Weights of a small mixture-of-experts language model, trained from scratch on English Wikipedia: a softmax router.
Below are experts of layer 6 (counted from 0) of a mixture-of-experts language model. Rows are named router (the router's row for the expert), down (a neuron's output weights, with its number) and show model dimensions 128-191. Each number is 128 + 32 x the weight over its row's rms, rounded and kept within 0 to 255. Numbers have three digits each.
Before each expert's rows: "comes before" lists some tokens at least twice as common just after its tokens as in all text. This comes from a sample of Wikipedia text that the model never trained on. Tokens count by the router's weight.

# expert 4
comes before: "0", "2", "9", "8", "3", "7"
router:130096104101075109068104100127122162163080126123119152117089064150084147138145101161172155162101148146098084091095104150074124110081131106142126200111177121195127092109116150098132075140061127
down0:088167147105126115066142150124121085146165145125127121165099140095094135067067129129151137142099160126113201130121127135087098161126144107148149167142111107087120169144126124155086112202110094
down1:085131115128163097129170110135114105103201171105117106171167051090151113100139110130098119172089167146115149151128151129141181117169098137101060111167154082129148138132089141119116128124122108
down2:109132141167085140086103113182216103119141171145111130115158115158102148079150140149121097173094162083139156084132134122097122052188132103132094110150153116123140111144109138104121147109122159
down3:124131145157148115147079137107154071133098059069181037159167159165162111106118143107104078107148128124106184130105135093131148169088132117109141142122032139093129136118156139135135111186129118
down4:125094086081209121108113139115099147146131078075114139097086123089124166125153123171101152143173064112152118139074132080127135086174116103101095119070135127128138058195117077178153187149100132
down5:127108097088189083150188144139109074179159064087130111101101128114097166155122129077137072159170131151092069107140108155095140157136094129131049141143108164147144171154163149077109129108177176
down6:112140044130155097180197135109096114112119138108075162146119114073146092172168117122121134188159144172169221107163096113169156137070116153121104075115108104137070066173107065105165096121110136
down7:129193108150156158081110119083165171124144092161034095158175132138145156186141148108158124103106059113082123093173132088169128165168166119157131168166074179141156111140168117131155152151105108
down8:113137182170182091122069152127138123145180102150171144134065155142144123125092143141212145174114097153151136167160116104150174161172144161127092145122172094180100112154183173128141154155093141
down9:138166127102119147103093189110165145112063093157116103132189145109184127124109143120099121138106132077072109148113162089128194137111121110174146146143147095130154076131091152105118112064122171
down10:105145129115153143134144120077146073165127163153132138155149158115074114123086143140105131111128115144072178141174128103171132085119115146166127127115092079139120169128094150136124075080170159
down11:187091162161132108123176141144069141114157130128128102155178106083061134207109100152082136187159121142103200135177099097128105177156104152158144169146188121176094146152132129066150137127144111
down12:157109149126116132113122198121116115135145172131076134125125110182168115113051086142148140144148104154120128092154147091099182126116167163138091144123184178141146113087079128152116087072142132
down13:142052175094129160132123148172174070102140143139098147190145128170155107118096065165119130124129124163092085166180169063093157163132069165124143069122053153138138105136139064183126103132127159
down14:115130113142126085138126080160122131115106098132160160080112130106110108134154105153178137135074162122129094132118105111132089175097129130119097093129137120143165069085112115128178152255136111
down15:155199133151094114115159138134167080141079145146160098132121148128083113104132199079134148128159151114142078142118176084086127134109117138126154158150122161136105084089058120166092094075130097
down16:086108122106152140094150084124131133125169108116112182105151173103071131125104185153144148084145164092111158137147162114109070104097129101158127138152211134116131154141144081149138129145105108
down17:147175058121058115132157125169153083110101077121164113180117106199114139146148103131110132144117144142112100088149139127147130173111143131068152067085156145119104141101105144126090165100133151
down18:103176139180151114088148123155062091168108135136092143117126135121121115171188148140101161180120096082180145176141114069105141155103130094105105109116150188109157084145119111119164151130193148
down19:151176134201079149118080087084134152157125088069146155086135139143088145113088148177127191113078132141125143121108147145200162195111110138167108146081109125102150084106115097132124123058094121
down20:071141111147100078066096106157090167114142207087145119116130117122151143150210080108123163117109074088139141158098081158143177109131084116108169151173108144155071145105133134141147095151155115
down21:127153098121141131178100098119165135095141119099075146108071110135095103112148116142200131172131090078157070143159059073133131135163052223159102053169121150130107127137121200102129118075120159
down22:108137077053096096115032169124139123089096099120192117191164130119127144108152107130154123110161075135096125084162138094146111123036087140183127044148175145124108172103069163087120107127142117
down23:181127094139149196082098108077123103156116129100131124154121105132176156162058131127108091159117109132125109122057197123178147103104144153095154080130120113150117126112093101141139097115148114
down24:183142090113190154160129198130171135174108101196113161151080159139128121168079118167173173120129112084120105118117118162101102119068097114070100126126130167158121120163108192099138109143137141
down25:106062150138120116167143143133218135091134149113116161171149148138133090137123121109137088146171115140134169098156132105097132175134141141157127106176081059100186102183153156152140090121151077
down26:118128140131117126131163146176135139135120174137160184120153124129195070054090163181120118125189090171123174153076083122147179116088159161131138173088131113144178106155167086127189137110096099
down27:108116135173163124064093123120106124128134147165126100131151190084101062124124119112120154168117113108130184180103178167127171127188174148166098162118098145131176129144069143180123173132108043
down28:132134087168104162115124091141047073053105143134150129147179168149153153066155119063086161082114083132078141130150147158084161095128104110035132156109205136035092170066159134175141170178120057
down29:115132155117117151109111122162133164140200093124131117122111147096129081131141090115096100145122122109103143133065116132199152113112130111130168161105179113136204111124129174126068146136109166
down30:119187161142101131091149103077117094090066127134102145055138155120118150143125147149124119146165134151138110132172117117130183176198127142085099116174098154040166125170079136143131156143112177
down31:161138149140121121145155110137123114134185097093184095130126121159047107145131202138126123146121138137105088170090169094135113139141135161121145084140100075161081122119148145091139141144140140

# expert 6
comes before: "\n", "1", "2", "==", "The", "0"
router:100116070149077072075095085112131133146093116113111154106106096146137168141121103156167170165086110131037052111101135149025120062086144147120074174125143131105120125093110157112190079170060097
down0:102127187048087082079144150156162096155184138073135123107066136164095073113089150139113159130100193121133137093091108103090111149137167113138138157133063125159120150149142083185134131104113126
down1:084151103158168089099167117077114151185167211151089139147161076069143177106133102134131076106099151151150190135089155111115166131174124144072111129142189070143111138123116135123122134157126077
down2:082069130126136173201120097137158114143092110119112121192110150159075178132131138148109153171097123118152148098144141166098102095184136116182132097045198153164146107116158147126112105209158143
down3:163124094110129105127098138185063090060165049099132118175138163154195133108125169109098105099150140083095099117168113122111143115139124145112111122095038150119110088150126133056127139121112167
down4:127106180096219120094107151098105164160140080175151133109137103126098144114094162156135115148112081153164189180128097115204211117166101096170132166113099158119194115166151068144130122138073143
down5:152108106122144107177139163147174077198154141121116124057114142067185128134134137126080067103167085123133137083218157113103109228149166123078122088114071158138185150101210113095048121138160141
down6:090137107148158089093173175177075135087069094121099150116115112086202119166199158110168150200183102120111185128120160148161174119103118158139123092136086155126087086109082107106125144118121090
down7:131149150161074111133120137090110119145121117168077155153157178118119119155127194137155170085160151118102139158166144080143106103093136114097175180134132152108156102198163125081172129132134080
down8:129074139189170133131129152117134167175146085146157139164105182182155118192084172151193151166154192183179142174107145086145181143122206105177115092107178146190143131144136195131145094126143187
down9:147095127098166148065123193093112096093090123175108113095143182111217125169091137169126146100169140117120177144142102084173207144114126137115141152159130102161165147183105164124099146075141119
down10:132109130123162136154157157107146082158088138088082138168102149160114083109118164103088152146151097166129115087204132140189155087133143163134076119198076146117119142085113133114076091090140157
down11:127130098074091137109162129118088130129139120128145081175195123093085073161100132128123131141150142098097209161129087148095145174100088195163127189119207156142111118114110159082146106101136178
down12:148152205160096098071176131098085123159155140170104097073119106214169140137103146166137107147141137097083137085133156107070123111122118124139067111112138155125142113127044143128102134047090116
down13:137088134076128083092134178146165091091196118116132105163141127141154166124071092170113103104136134132130083143184166088135162200131177125160150078133058176115104101095179116158120185094121131
down14:163161131129151109190192082114177154080094101133180109130180170146144118096172127121139100121133190107113151122174159116157144197125160112131135120116060104120173116138098146097162162240149194
down15:164134136147145131102103125129186128145103134142145058135082196130063097093148146105138128126115115162094100209096171078124142147135067154124139155103111137135104184200111126141114134125088074
down16:095165125130132136152157123156096057119201106174175137146121117116093161106130128128117126124113161084114112087132145101044062136189120054116091113109168124128157134112145095181158133115136142
down17:090100083127126151138151165131121103172091082133137127162112083218176068163077126133127111057149133098138107077180107142126135138130142084082148082125145163099139173071116092160113179137107117
down18:087161108094087167114159139135094160114129124111112133169137174170163134128217148119140153139160108120113110148166088152157096136046127153164105132100194131154078120119084148124139113145200123
down19:120162110166103130127102131117103157193091065118183112107100166143097157154119169198174166153111141118071126124119102204085139164145074160150086161080075136095136096150144113084148113129057150
down20:097139125194150138134128119140119141152153158088145117182132103142131194112182119130146189108134085144103163117120079138169108112134124094116126080144110122125044154138158118128096079100117164
down21:078134106079199137130089130159168129104150093073071175059072179127122085163108108152143111134126078138143067149121113102097112148126096136116090102144146157127148123119150192145089084120100141
down22:082135152088114169161027127131163107169183111171125140172137088163113146120140119106147116119174086153105095053124215112165093136118202155169174071186137144138136122126089140107147157126136184
down23:110145083134171153142100112156120049083138142173171132121140111155211121100155116087150134142127136124118180132128152150095144093110117155126230095105138104100134092098069111155122084148135157
down24:113121131140132141151117130141155111182108127212098104168097113146140167196063145145148129130158117105130142101087146107146081108157148121111133156141177132160126130134143193128063114168109119
down25:077085101083142148142129154160126164129125112125073145149134104139162120146191149093124060146092075112150112086174130104146150128117099108145079100135104108135180128179117133146105152078166093
down26:118131116146138098099147148174124097124106137144097178131171106211132124090162149143094142145192096118164148173094053120162131135154120150168170181099111154093127101148144107129192110131120124
down27:130145133138162153136124152140085208157080150171079086144130145088111137125169140085137111165134106133175167131134126174186200076116103150165114145112130176118166102106096146145092127112176093
down28:138131118115085160138125083147056103105100113131149125154149123068154166111130194080106136127108142081155117140121063138080147112160090100078119127075196137039112136068207120140197183124071098
down29:107126119129113120106138143106160153121090104139142165134124107084124139057147089151138087157098152109092144088028090125157231107161174207141193188103182125157150092174114095114109123188074183
down30:159169164061107117093120155069149120163162148116117141083123213115087137120132137124151149181143133153133146150146131137145125183115130153100083107187105074150119161096081182142108178111100137
down31:130147133130157115200164085155096095090179115135177104100155057117063143133140151037121129116099179118098061103118129100184101128163173164133119132159100058129096154116191180127152132149152114

# expert 5
comes before: " |", "–", "9", "%", ";", "°"
router:130094129102077087126136124121113130145142146114122141124104096163093175166140107156178108146141177105098129092087127130076072143108094093150101076092162146178102129086142157095167070132115104
down0:116134139094144074092114123177144087151194099087117149122065155094156122143078143104168198134116130100138155075142098127081122147109157096093162180153055135113151110109147158134129064167131125
down1:070132133089136117083168147081143104097132188120125142122118110136111145085117064147090122082126152159199193119108140129174145168169120112143084079126158123147177125150116154147158151164078109
down2:088091117113098134088103126127113091101105125121128099122135101121085150144137120192137137153104171076130107093069081111155105110168086117105107131036128187110122130110166111133113131124099128
down3:137135197108164150158095119145103144079094096107137054161139186119204100093142160069132111083154100104130155125124084165098170109101108129127140143108001190091109089120182135086144165158111141
down4:131095159094211088095126122101073160147123073148115102147112124115121166135102109127120131168123116114116140183067127115113177151148101087141121132116116113101136111129131131158129152113112156
down5:104143049125179104141142165135099096153117104106094120138134160107153133124134140112044099120094110149135177109126136101138153113129136149078088145130036145149160134134117142101094105094164109
down6:092088120154105121151170132135051094097123141108073128116111125075150124159172133116152176141200129144150183095139077138144160093041102171132099068097098193139102107183064056119125123123128108
down7:161184126138112127134128072055131149135100084133054170182164149186157166137175165092167172127116105087147108119133185117129159109145189118101118170182139124108112063233130111125204165139114116
down8:143137138162142138117110160083105148152163128157138161124069170144188128161123141160223143127105134139129147182138128118158187154176122084120110129069170092200137107148160152144135146149099141
down9:154150161070140136114105193111134184141069131167125135082173168104166126152081129113141128117075127148136140124167063111124192132108133080102163178109130107179125093181085160123098093081129128
down10:115096119145137151174155118116136089126146156115130154145120145115081063086083145142094154121168092099106148122160137149205135085078100115179095163178050085136135153093140165140122095081149115
down11:157131138117117120114153103150083157107141119094116099131165099123093118166102124124101142143122078140081169129133114122118134144122081154100119163119203206210082111076109158082136109084135172
down12:168144161109079112084114139104158134128129106145118084095107155130180134124127114156147119153106079104105153061155091152081178123131142124146103174074147153116149153069056171097122094108131127
down13:087055151103103089158120168169167105123152125105152104178158153156144121106099071178132111169184102140152124161169152086134159148115185115129097103133083133152082103116166073147110112143121192
down14:135160125128118088091121109156163117103094142098079192123156085055111095164160126172140051068145153080124116095155116122169107179127113112116123096117144169166152122108101054145110120196123185
down15:169164132121072141139118169105129075148111107177155078143087149091149087077133173115167157110124122120104113170098143147114152144150118060095139119138102154164133128193116063083085135121147121
down16:144113084133128139157152082117203127154186071127091089169153163111113122103101123166157119081065188091139136141157171087031055156072091109133130109153177121111116181124134087176152107130139156
down17:166133147125151120133157148178155145169089093136125125138102076175155158141100107144119134105158144132094108093153149077104134187079170103093180122109137127106096140172097175117096116175146147
down18:114160152170121114086133130132138095116148139138108090102084189180084166123218154121099160102139144118152144166158100126054130155079103133136127148135177207136082107124105133117147091126168140
down19:144159149169042139152099053042144155169168076107130145136125117147050143167093150159182148169077170118126136131110131177105133199152109125097114120095148130072165056105149145124147107083079112
down20:068130113146114111148077120155102132120163166140161119125114065110136185173182102106143144109131056125118102118076088118104106094131137085087134116157157138100126146128120149117094094127117119
down21:114089144085102124121143093125148176130132094097103150094100125127128097131172040124165183170132103087144057146127102071135161154153064154193109120157132167160121074129093159135039102055137188
down22:084115133058093154192059196119132091126139101131099122140113073128132143138150131143172168112138132133143079070144174060184145062046117156180153073140149108101122088151067168087107151101140135
down23:166141092139151180112118178105138093120142158150113172187100106166164123133078160137083124150167142151077128126079138144182191074135135172135194107126158098143117060138136121147084116121128120
down24:117123080069115180164110167126101126183044077175159156180123163115139138149084140165164150135134121104096142118099155107129086126101094137118084170168167122106175123119122196104108097139154168
down25:120085105128168133167145168115182161073105127114103098148092115132146130147163134089161077155118118153131160113171127114112194174073114155176112074177029121120163111164116156103069149128131093
down26:130127150100143121152101103208138096144128119133202201156165153110152096085113150184163136112203059109098118161123072116098187145098148158180114166082117090121224107119121074107125126100112111
down27:140118121151162147084103105131126136148161190146104076129121160098109171133150088102097125135116095082131166137098147169117133092104172124168073060090100132099160130126118134162103127152111094
down28:098095111142148133137138079136027069064128130124117096103174122128134137067135110135093150125106116088144124117150099152138147109145081115085113132116142217054112180057147135165086179130113140
down29:137109134117126187124131166136175170109133092163125136134118098102183105094193100145105091171075141130125145112056099139138195117117175211112195171149162068177184153193150155121115140148078126
down30:159150125152088159083144074095154147078116116128125145075158129098092126127116183155151070137175137135136116120199109141140143154194141108052150106099108122156080130138084129132079103140123108
down31:123101159140154111115207100141099097127153103146161151102129157150050162097114177078140082092103163187147079155105149124130104106077163151116148116109056103150108117187132129076122125161125122